python train.py --n_layer=19 --d_model=192 --n_experts=16 --experts_per_token=1 --d_expert=192 --d_shared_expert=0 --activation="swiglu" --moe_layers=[1, 2, 3, 4, 5, 6, 7, 8, 9, 10, 11, 12, 13, 14, 15, 16, 17, 18] --router_score="softmax" --normalize_top_k=false --routed_scale=7.86 --balance_loss=0.00943 --balance_bias=false --router_noise=0.1 --router_logit_norm=1.5 --init_std_router=0.00616 --lr_router=0.00126 --vocab_size=2048 --norm="rmsnorm" --norm_eps=1e-06 --tie_embeddings=false --optimizer="adamw" --lr=0.00271 --beta1=0.9 --beta2=0.95 --grad_clip=0.5 --batch_tokens=65536 --seq_len=512 --train_tokens=319100000 --steps=4870 --dataset="wikipedia_en"
Below are experts of layer 2 (counted from 0) of a mixture-of-experts language model. Rows are named router (the router's row for the expert), gate (a neuron's input weights, with its number), up (a neuron's input weights, with its number), down (a neuron's output weights, with its number) and show model dimensions 0-191. Each number is 128 + 32 x the weight over its row's rms, rounded and kept within 0 to 255.
Before each expert's rows: "comes before" lists some tokens at least twice as common just after its tokens as in all text. This comes from a sample of Wikipedia text that the model never trained on. Tokens count by the router's weight.

# expert 10
comes before: " ", "2", "1", " L", " -", " C"
router [120 118  44 137 104  63 249 145  92 112 135   0 124 138 149 141 156 127 181 146 135 153 165 151 125  93 114 105 142 140 124 141 118 111 132  95  76 186 151 144  97 114 126 148 127 119 157 172 131 139 141 146 102 171 133  33 140  42  55 160  34 139 140 155 122 116 129 109 178 137 131 185 126 157 130 107 230 142 124 171 135 120 163 147 200 132 168 113 109 124 143 105 135  92 172 109 116 125 162 160  79 134  70 134 138 127 130 104 144 126 161 124 144 140 133 115 117 131 136 104 128 147 132 132 107 132 155  99 120 120 110 151 188 118 109 130 114 126 116 138 119 108 115 154 167 166 147 122  98  45 109 145 102  94 160 143 166 124 117 160 153 136  69 145 150 146 158 117 155 134 140 135 126 133 108 116 101  91 141 126 143 107  92 122 140 106 165 122 147 167 139 131]
gate0 [123 137 126 137 129 124 106 243 133 143 134 125 141 164 149 173  95 100 114 147  78  86 100  84 103 167 130 188  78  65 135 185 109 130 164  81 110 130 158  96 117 118 107 210 168  80 157 120 127 180 138 204 132 156  93 132 127 135 144 145  67 162 185 137  97 124 141 161  64 128 119  64  84  74 112  31 113 166 114 119  98 113 136 135 142 144 133 108  95 152  85 157 110 113 136 130 155 150 139 114 106 128 166 114 126 111 134 148 123 180 131 169 136 124 136  83 106 123 141 141 123 111 140 173 128  84 158 107 146  95  84 173 132  68 130  82 155 120 133 105 120 105 139 140 172 201  95 149 107 141 141 172 110 133  81  91  94 131 188 186 154 121 103 119 145 118 129 133 140 101 110 140 124 155 116 101 138  80 107 112 171  98 143 145 178 105 138 100 182  37  98 116]
up0 [108 149 115 146 139  73 160  83 141 124  46 115 158  96 173  89 109 173 168 116 137 158 141 103 135 169 113 143 132 146 200 150 148 126 118  90 115 123  81 117 111 144 103 145 146 207 164 144 118 220 123 138 142 133 100 146 107 140 177 156 102 109 173 144 113 194 112 139 127 114 117 145 169 151 162 141 183 160  98 107  88 144 178 113 138 140 133  88 175 130 148 120 102 143 182 140 139  85 120  72  89 165 181 119 183  79 143 113  58 173 145 156 128 118 120 165 196 138  90 150 119 118 147  85  72 118 132 151 116 144  50 131  78 100 137  91 175 145 155 110 147 149  71 110 110 125 153 111  63 149 110 108 151 156  93 139  38 148  97  86  85 121 144 166 150 108 125 130 123 113 128 169  99  57 148 133  88 148 139 112 160 165 121 152 166 136 169 149 163 151 140 157]
down0 [129 124 151  95 162  94 186 153 102 105 118 107 136 113  90 126  66 143 131 161  70 136 125  90 113 157 128 172 137 116 158 160  56  80 162 129 158  98 103 140  73 147 107 118  59 170 102 116  90 132 178 131 114 121 112 126 146 148 124  93  99 117  83 116 144 112 130  92 134  67 142 129 115 135 168 122 117 151 122 158 220 181  57  61 136 127 119  65 151  89 103 146  79  86 137 149 128 119 113 115 141 141 141 154 115 136 135  83 172 152 110 126 132 204  49 140 115  75 164 121 192 119  76 148 157 133 136 106 117 142  85  93  77 114 152 173 122 115 132 105 110 127  52 166 156 121 140 172 113 101 157 146 108  91  92 145 113  69  89 162 145 143  92 135 145 187  86 145  92 102 118 146 107 118 155 146 107 155 152 169 144 174 109 147 158 189 201 135 114 165  86  94]
gate1 [147 138 133 150 134 152 142 179 129  70 163 113 145 120 149  25 139  97 160 112  56  78 162 176 156 115 119 113 124 160 137 161  95 125 165  77 125 117 115 149 118 124 188 121 128  89 144 160 122 101 106 201 176 134 143 113 103 115  66 122 124 182  80  78 118 109  85 141  86 153  86 149 132 120 109 114 153 139 139  75  99 109  89  81 103 127  91 175 124  48  94 144 219  89  86 168 158 120 148 126 122 115 194 136 125 105 118 145 182 110 139 104 100 138 131  69 120 145 110 169 134 150 133 196 130 132 101 176 152 110 134 153  94 141 143 117 212  99  88  95 111 154  97  72 144 149 145 125 100 122 113 127 118 166 147 163 108  92 121  84 138 155 182 124 130 100 115 181 121 135 168 102 134 129 123 137 135 129 130  81  71 109 102 168 174 175  96 145 148 125 200 146]
up1 [131 118 122 103 156 130 122 151 137 147 151  74  81 173 152 131  93 119 111 135 117 122  39 110 127 136 127 116 107 160 132 130 162 110 102 167 142 123 167 173 130 148 151 130 110 114  89  77  93 132 168  38 138 131 140 150 142 182 166 106 171  98 128 169  90 133 153 126 153  78 125 155 109 139 150 138 114  83 124 120  97 156 175 133 126  80 122 186 143 178 125 171 109 121  79 139 104 113 124 141  74 122  38 139 130 111 153 125 122 109 146  97 190 100 147 130 137 212 135 135 119 186 136 105 156  93 186 103 192 161 121  95 219 164 109 157 192 137  94 135 153  81  88 127 112  71 165  95 175 139 120 132 146 166 166 134 133 127 148 126 118  56  64 168  93 155  85 103 149 120 139  93 179 125 119 117 174 133  79 148 133  80 160 124 133  79 107  80  72 154 127 130]
down1 [100 135 151 128 103  50 121  88 104 141  88 129 112 152 135  92 190  89 163  90 185 143 146 127 129 107 114 111 113 107 130 107 133 100 119  66  98 137 130 172 121 114 145  97 104 146  92  97 148  92 185  71 150  74 116 160 119 150 159 201 126 110 119 164  93 194 186 103 116  85 151 159 156 121 224 123 140 116 125  95 112 112 151 155 111 107  71 126 153 139 149  77 122 137 125 141 118 150  91  67 126 113  60 150 127 130 103 159 101 151 139 162 158 111 120 146 171 165  93 115  81 134  86 128  97 129 103 113 143  98 155 108 141 175  74 155 129 148 124 118 183  97 182 127 185 156 184  81 108 125 156 108 155  92 112 110 154 126 121 124 133 145 149 179 149 107 137  43 132 110 153 125  90 129 160 156 137  57 135 157  62 111 156  61 142 152  77 112 116 113  42 117]

# expert 6
comes before: "1", "0", "2", "8", "7", "9"
router [127 101 127 194 146  84 155 140 132  98 141  98  95 169 144 139 158  73 161 136 102 166 142 130 109 125 128 127 128  91 134 152  48 136 139  99  95 142 194 112  88 127 136 159  96  91 137 138  96 120 149 152 136 121 146 122 114  80  78 121  83 123 174 160 133 145 100 140 130 130 146 159 166 157 169  64 155 122 122 182 163  41 153 131 141 100 173 120 134 155 147 113 171 137 150 111 102  93 160 158  53 187  81 135 138 137 134  78 108 114 212 116 169 162 165 130 130 198 158 100 125 176 161 122  51 120 142  86 109  45 109 140 184 120 116 118 125 137 125 176  92  88 124 134 153 160 143 102 125 108 103 160  96 111 151 139 150 131 138 145 170 140 121 121 146 170 169 109 125 142  75 115  98 116  30  74 128  74 115 155 148  88 124 148 174  86 156  88 130 147 113 187]
gate0 [104 144 122 129 109 104 103 136  76 137 156 105 124 110  88 131 117 140 110 128 155 132 181 163 111 129 134 118 131 136  78 119  94  85  80  86 113 132 114 126 136 116  91 162 106 134 123 140 141 133 154 149 180 118 126  49 124 133  89 165  81 112 113 160 128 162 131 118 103 189 165 147  82 140 149 115 126  90 147 127  97 150 146 199 131 151 129 185  97  48 135  68  58 111 158 109 152  98  80 145 145  79  57 125  74  87 116 132 120 114 246 163 133 127  83 144 147 116 194 129 143 172  68 184 207 149  89 132 126 130 134 124 130 139 130 155  98 150 118  66 143 127 157 145  84 141 106  85 114 129 155  97 166  76 240 123 126 165 109 101 108 125 127 113 164 150 147 152 109 141 103 123 133 126 146 125 146 200 118 132  98 157  91 159  97 116 157  98 137 176 171 107]
up0 [147  91  86  81 110 117 133 117 141 128 121 139 212 143 122 112 106 108 153 115 126  96 137 111 188 101  93  98  85  66 128 124 163 109 126 101 171 124 123 126  97 144  69 108 142 161 187  99 115 144 143 106  51 132 187 144 107  78 146  53 143  81 130 168 147  82 124 146 120  73  81 115 101 178 172 166 120 159 132 163 146  75 111 120 184 152 181 101 164 144  84 122 154 163 118 120 131  97 135 124 116 151 154 137 124 187 113 146 143 112  69  90 138 161  98 165 150 147 154 112 146 124 147  99 140 122 181 121 133 212  83 105 153 147 155 122 110 131 116 180 117 133 121 130 158 127  83  73 102 125 119  56  94 121 104 137 121  45  77 120 122 143 110 154  78 163 157 182 149 119  75 118 119 147 210  83 108 116 180 150 187 114 105  82  88  97 143 109 113 138 150 133]
down0 [173  53 144 152 147  94 129 135  91 191 142 121 118 126 141 109 132 109 164  89 157  56 141 119 162 184 157  46 138 142 138  98  87 168 135 103 108 174 103  99 120 144 157 114 139  95 143 140 117 188  68 118 125 122 135 136 164  76 152 157 104 106  81 165 109 137 134 104 181 141  97 167  97 160 140 129 149 104 144 157 154 133 100  56 121 101 116 194 139 144 147  89 139  65 139 116  99 150 142 137 160  42  93 111 133 156 140 132  81 186 162 109 141  60  92 116 102 118 147 132 124  80 125  80 129 106 143 116  76  85 136 105  97 102  77 140 133 153 126 182 132  67  81  79 144 138 171 138 146 182 134 131 137 155 150  93 141 112  81 140  83 147 106 106 160 101 109  73 164 108 164 121 130 184 105  77 118  82 206 155 137 142  59 108 137 146  98  94 119 152 129 126]
gate1 [ 98 174 149 115 104 115 173 121  72 171 116  78  92 129 103 144  58  93  43 198 110 125 119 162 132 104 172 184 154 114 105 133  58 155  86 109 131 160 116 166 127 148  85 148 145  88 139  88 114 141  73  96 143 155 101 114 116 166  95 175 119 153 101 131 133 111 105 132 131 140 162 135 132  93 146 152 152 144 167  86 144 179 111 135  84 166 140  62  76 123 137 160 113 145  88 165  87 118 135 165 195  88  70  81  61 141 154 119 145 110 115 123 173 128 133  95 151 132 180 127 159  99  99 173 117  94 110  61 127 127 151 136  70 141 110 165  91 149  67 145 188 166 212 117 129 166  91 147 140 120 128 118 109 144  98  75  77 120 161 136 102 109 126 113 110 130 135 128  97  98 159  78 147 120 140 113 140 172 116 144 147 184 127  85 168 104 167 134  86 137  76 120]
up1 [137 135 168 120 141 116 121 158 157 128 152 127 155 125 150 175 112 142 119 145  86 161 127 184 102 105 210 101 142 154 147 101 107 210 101 130 111 173 125 166 107 137 131 130 191 129 141 106 115 123  87 125  95 108 170  75  81 124  65 123  96 111  93  66  99 136  93 157  90  97 111 161 131  58 224 160  94 138  64 120 105 150 140 129 115 116 162 123  95 107 108 161 116 115 133 130 129 148 106 198 135  92  94 133 132 106 184 103 143 180 156 133 232 108 159 107 114 143  59 109 149 124 137 127 139 120 125 132 137 145 136 110 131 183 108 114 159 138  83 237 179 134 140 102 104 131 112 145  99 141 167 177 119 166 142 114  96 163 123  87  98 102 127 127  99 175  73 144 114 103  93 115 130  84 115 103 129 184  91 112  63 121  96 116  89 108  86  82 140 145 121  90]
down1 [159 112 111 181 125 175  63  90 144 144 159 153 159 182 103 117 123  89 145 169 157 128 176 137 134  52 153 115 168 158 146 135 103 122  93 131 121  99 226 116 137 137 173 142 149 118 136 189 146 105  92 159 101 140 149  97 146 107 105 111 140 120  88 130 176 167 177 180 120 138 147 105 114 116 137  91 105 148  90 113 135 163 154 125 102 144  89 177 130 155  76  91 122 131 137 157 159 196 102 103 138 105  83  83 117  97 149 139  83 148 183 141 173 157 130 110 156  93 176 108 125  83 183 153 123 136 116 119  75 108 142 133 142  72  76 164 120 108 112  98 129 146 133 139  86 128 165  99 131 178 115 134 139  75 106 163 126 203 178 176 149 145  57  86  76  87  75 142 112 160 176 150 173 121 106 154  82 114 123 101 192 116 136 147 164 184 141 115 147  75 158 109]

# expert 0
comes before: " ", "1", "2", " of", "s", "ough"
router [133 147 143 138 161 156  97  90 165 131 100 151 149 136 108  95 125 162 114 133  55  84 101 100 130 122 163  52  84 135  57 125 170 130 142 185 172  88 108 101 204 161  80 105 125 143  89 156 174  91  90 111 128 104 125 158 212 154 151 177 155 118 111  73  94 113 145 150  86  99 133  90 113 100  97 163 109 124 166  63 143 145 162 153 113 162 131  64 190  81 159 139 129 152  82 140 152 121 111 112 154 126 155  75 149 127 137 151  43 133  89  79  94 109 100  92 122 118 118 142 177 102 116 159 172 158 128 144 138 143 151 121 141 151 172  62 123 198 128 107 107 144 160  69 110 116  84 113 165 143 134 114 128 154 101  96  72 112 135 118 101 120 144  98 161 122 107 141  89  89 161 100 195 139 165 128 166 113 106 147  70 107 161 107 108 150 114 157 101 102 168 104]
gate0 [157  80 134 125 126 159 159 114 138 193 152  53 151  82 158 162 100 102 144 133 155 124  96 167  58  99 166  69 123 165 139 106 147 132 110 136  89 118 106 140 113 133 153 127 110 119  84 151 184 104 147 104  80  93 156 160 152  77 133 180 131  35  95 131  52  82  75 101 176 138 124 102  85 104 106 124 159 101 128 161 140 202 121 180 137 148 114 142 132 130 227 117 152 139 164 111 147 130 148  81 142 105 174 133 120 143 117 140 111 109 110 142 142 136  97 219  94 151 136 158 140 128 160 117 157 223 123 129 133 146 159 140 191 109 127 142 124  73 182 130 102 139 115 168 143 114 199 134 137  90 122 103 141  94 172  99 112  81 120  98  77 130 156 138 137 170 190 155 148 143 118  90 149 138 129 143 107  67 156 139 169 130  94 118 116 108 145 111 117 153 140 103]
up0 [137 136 116 105 134  67 203 134 149 161 129 107  98 137 129 118 159 133 117  86 118 150 156 152 126 176  86 142 110 137  85 135 113 113 128  88 108 143 145 141  79  53 111 124 133 114 114 110 145 142 110 106 139 116  91  96 185 137 138 165  90  77 123 150 134 166 153 114  91 124 161 128  87  97 108 196 170 135 107 202 138 149 103 126 125 154 143 139 127 120 112 103 102 145 105 133 125 202 145 155 115 129  95 125 116 137 131 112 127 176 174 195 129  87 120 121  72 125  71 119 170 129  65  73 145 104 153 118 166 125 122  97  49 129 116 175  88  89 131 123 141 197 124 161 201 181 158 146 159  95  68  81  83 107 104  97 146 148  85 125 108 128  71 150 158 152 165  68 118 141 137 141 195 150 130  73  79 147 127 141  42 135 128 176 128 128 161 150 158 170  69 171]
down0 [ 54  73 151  69 100 112 129  93 100 134 121 141 140 180 118 111 159 156  85  66  94 150 110 120 187 125 172 102  78 143 141 143 139 166 138  87  85 163 143 155 159 114 115 111 116 104 104 204 183 110 176 110 151 115 163 124 169  92 105 149 123 114  95 153 128 175 147 120  95 150 154 177  57  92 141 177 124 123  73 111 175 191 107 167 135 134 155 116 126  91 137 149 108 116  94 100 149 176 137 155  98  94 151  89  88  71 100 153 168  95 116 151 109 154 113 141 138  92 156 157 164 149  94  65 150 169 135 148 160 208 151 117 138 149 116  96 133 116 131  82 117 142  97  87 120 101 114  90 156 107  50 122 142  94 146  93 104 105  77 123  86 165 126  96 157 186 115 179  97 127 149  86 143 179 102  82 123 150 130 135 119 127  98 103  60 161 178  91 132 169 130 121]
gate1 [ 88  76 120 112 104 128 186 140 126 120 129 165 112  84 164 121  69 114 127 122 168 128 191 123 114 130 140 110 185 107  61 143 134 121 108 118 160 101 116 159 137 129 140 166 147 122  93 138 125 155 112 118  56 139 149 108  95 107 179 134 105 104 200  59  67 118 132 110 118 166 141 121 179  91 169 128 182  96 140 123 128 159 123  83 125 144 123 148 130 177 122 145 114 113 120 116 103 167  97 197 144 192 188 132  95 154 160  75 119 132 146 174 136 141  76 128 145 175  45 100 146 122 118 101 145 126 102 146 161 144  94 116 156 186 151  92 132  86 156  87 168 152 119 146 164 127 158 164 143 143 181  91  40  41  81 127 107  98 158  81 115 162 105 179 188  93 154 112 121 134 109 113 129 127 112 152  75 123  86 123  91 137 112 141 142 137  68 124 193 123 124 165]
up1 [107 121 150 131  58 120 156 105  59 119 137 127 119  89 136 124 124 140 121  96 102 110  86 133  93 142 147 178  44 128 109 108 179 152 164 136 110 129 138  86 122  90 134 125 169 187 176 128 115 155 129  12 132  78 191 145 176 188  99 103 133  86  82 164 116  83 119  87 184 123 154  96 168 119 132  93 119 178 128 134 150 138 149 160 145 106 113 131 116  91 132  99 120  74 129  93 110 115 130  67  89 144 156 113 166  93 124 131 136 127 134 170 103 151  79 115 122 116  95 157 102 138  83 100 152 166 147 134  57 181  97  31 143 147  96 146 103 110  68 139  65 111 118 153 134 116 142 116 112 105 118 160 143 177 108 152 148 117 130 122  97  90  79 133 139 143 117  91 191 138 136 184 111 139 155 113 120  90  98 162 151 115 142  66  89 119 117 118  57 180 115 144]
down1 [ 67 123 128 151 108 109 111 159  96 112 127 114  87 110 134 145 128 146 119  52  92 164 148 168  61 113 152 108 112 165 135 135 116 122 147 123  77 139 152 108 180 154 182 148 182 153 137 147 129 121 163 145 140 119 112 116  90 173  82 118  72 111  34  73 120 110 124 139 167 148  88 105 125 205 158 123 137 140 160 102 127 148 120 142 140 173 157 144 151  72 149  67 130 122 122 158 160 108 165 141 153 117  65 115 191  98 173 142 158 127  71 113 119 138 117 120  72  97 131 120 148 155 177 135 154 150 137 138 146 111  65 108 132 127 120 135 163 163 149 151 122 155 122 147 105 135 144 148  89 113  36 147 136 172 169 171 147 142 170  38 126 105 112 176 147 158  82  80 105 233 176 143  70 117 137 146 119  96  65 145 113 127 106 132 129 140 138  96 126 181 104 131]

# expert 15
comes before: "\n", "==", "===", "-", "|", "The"
router [ 99 118  66 149  93  93 214 144  99   0  86  79 114 136 129 106 159  95 135 125 109 151 165  97 114 120 124 116 137 104 115 153 106 130 141 143 145 173 175  96 114 142 143 189 126  92 121 121  82 131 132 173 108 178 137  51 123 126 133 138  83 159 140 119 112 110  94 120 189 132 142 157 182 141 120 116 241 151 164 155 131  81 146 148 194 108 124 133 101 130 143  82 140 123 142  91  64  77 191 166  82 186  79 149 142 114 146  94 140 122 140 140 123 156 125 140 118 166 115 138 106 161 177 109  54 102 149 132 145  88  85 163 126 168 146 107 150 119 121 189 127 125 126 121 161 141 140 124 107 117 127 161  90 117 112 154 147  98 117 133 148 117  61 147 122 117 134 146 136 106  83 147 109  98  74  95  93 127 145 152 133 122  88 142 174 111 179 132 150 181 107 129]
gate0 [149 107  83 104 168  97 110 112 102 187 127 122 167 202 132 131 144 122 164 171 152 171 123 162 166 160  60 162 137 150 129 129  87 124 160 103  98  93 134 111  74 160  80 103  80 123 179 174 132 113 117 201 156 139  84 118 119  63  89  95 163 109 162 121 173  78 107 182 168 128 143 175 167 129 103  87 171 131 120 118 138 101 159 117 133 109  96 164 186 174 179  78 132 138 125 114 124 192 119 139 120  83 105 177 150 154 177 129 141 103 105 108  97 169 102 148 156 126 199  59 134 107 131 143 131 125 134  78 125  91 192 149 121 153 140 171  70 121 138 122 127 120 116 180 106 180 164 135 139  59 132  98 117 134 110 132 134 100 197 123 149 135 135  88 131  77 175  94 114 117 118 133 189 118 149 103  90  90 142 111 142 112 112  87 160 116  51 134 109 143 101 108]
up0 [103 135 110 158 113 137  82 139 118 151  89 120 123 182 163 158 154  78 161 105 132 150 111  81 112 134 125 123 125  74 120 125  62 115  98 169 118 136 128 147 130 198 128  82  22 152 133 149 138 112 142 138  93 143  75 163  91 100 115  70 182  87 177 153 180 110 126 145  84 102  93 106 151  87 163 136 110 143 109  78 130 120 136 150  94 124 129 160 119 183  63 103 203  55 135 155 107 109 153 144 113  80 103 133 102 143 129 152 132 114 124  66 125 156 168  73 133 116 150  88 145 152 129 133 145 121 156  92 142 135 159 132 110 133 181 161 127 164 145 110 163 104 187 131 157 162  39  86 122 140 138  70 126 152  99 109 180  98 176 144 133 121 155  89 107 146  75 150 109 124 181 113  95 119 147  39 101  75 135 137 130  86 123 101  76 151 127 114 105 171  98 122]
down0 [152 122  79 167 132 163  82 185 132 105  89 165 188 131 127  97 107 143 108 130  78 154  94 109 174 101 164 154 103 114 122 136  79 133 166 110 190 104 129 142 113 145 155 148  87 154 178 107 105  65  96 144 113 113 128 148 106 120 105  77 137 121 158  76 148 136   3 126  86 140 180  81 131 107 115 155 190 148 168 166 150 176 119 123 106 112 132 140 131 162  96 130 139 189 128 149 136 159 126 135 135 155 132 166 118 199  92 139 126 141  83 126 163 102 156  99 124 107 132 136 125 189 157 126 148 144 117 121 125 104 138 131 108 106 168  96 116 113 100 105 171 161 151 104  94 113 140 130 180 181  78  55 113 105  75 168  61 157 152  98  83 137 161  98  87 146 126 130 110  90 128 161 147 154 162  63 214 101 103 112 207  87 122 122 109 137 107 119  96 153 147 165]
gate1 [141 118 156 140 148 107 145 146 141 109 167 145  83 111 170 119 123 124 133  69  92 113 138 132 149 132 115 123  95  94 195 152  83 119 103 143 101  74 104 126 115 152 194 153 136 137 150 111 109 125 131  97 165 136 129 129 130 180 113  99 101 148 148 161 201 111 125 126 151 112  99 160 112 159 146 156 119 154 164 117 130 202  92  97 108 169 112 188 122  87  98 132 142 165 112  96  83  31 166 136 128 163 132 117 148  91  77 134 109 102 150  87 201 169 107  97 146 121 172 166 149 192 118 137 117 143 160  99  90 101 148 155 113 116 155 113 229 108  88 128 113 104 132 107 166 140 161 101  89 163  93 121 127 160 158 103  80 183  94 165 127 134 121 127  92 105 154 131 179 183  92 127 163 131   2 125 140 117 107 188  86 144  90 132 144 181 145 131 127 143 186 160]
up1 [ 90 130 110 106 129 110 124 126 132 148 102 113 137 116  91 168 111 116 123 118 187 156 116 146 154 147 187  88  95  74 112 117 158 122 169  86 131 142 132 192 190 110 125 119 172  70 110 114 196 165 118 119 161 127  53  89 170  81 167 176 109  76 152 133 110 166 160  87 122 106 106 110 120 142  73  79 156 151 108 150 110 129 131 192 215 113 100 105 101 161 130 129 112 150 170 153 110 184 149 151 115  86 124  99 101 105  97 110 133 141 104 170 100 126  94 234 118 146 145 146  81 101  83 139  90 156 137 107 118  48 144 137 169  96 164 201  87 147 105  93 115 130 124 103 137 107 145 140  71 114 111 153  79 134 156 130 150  94 164  97 133 174 173 120 158 114  79 158 102 149 159 105  97  81 160 147 139 193 169 138 102 111 153 108 103  86 161 163 137 136 127 125]
down1 [159 128 109 162  95 127  89 140 148 105 114 115  79 168 142 144  75  77 129  50  99 131  68 135 117  55 151  95 109 193 175 146 101  95 165 136 173 125 107 102 191 142 146 167 156 109 118 181 187 108  98 108 168 169 193 120 176 102  70  99 140  77 117  93 184 145 135 136 158 123 147 179 164  61 128 177 125 145 192 103 113 105 104 167 140 139 101 215 164  99  67 148 174 142 123 136 134 117  92 136 154 142 128 114  98 144 125 113 141 132 140  95  65  66 134 145 100 146 156 135 139  94 165 157 112 105  61  98  81 127 108 200 101 132 123 135  81 146 148 163 141 112 134 147  98 122 153  85 144 103 118 120 105 139 158 198 103 144 170 160 166 164 125 150 120  75 125 146 109 143 120  80 151 149 149 112  96 126 132  87 151 131 148 118 162 160 110 163 127 147 163 151]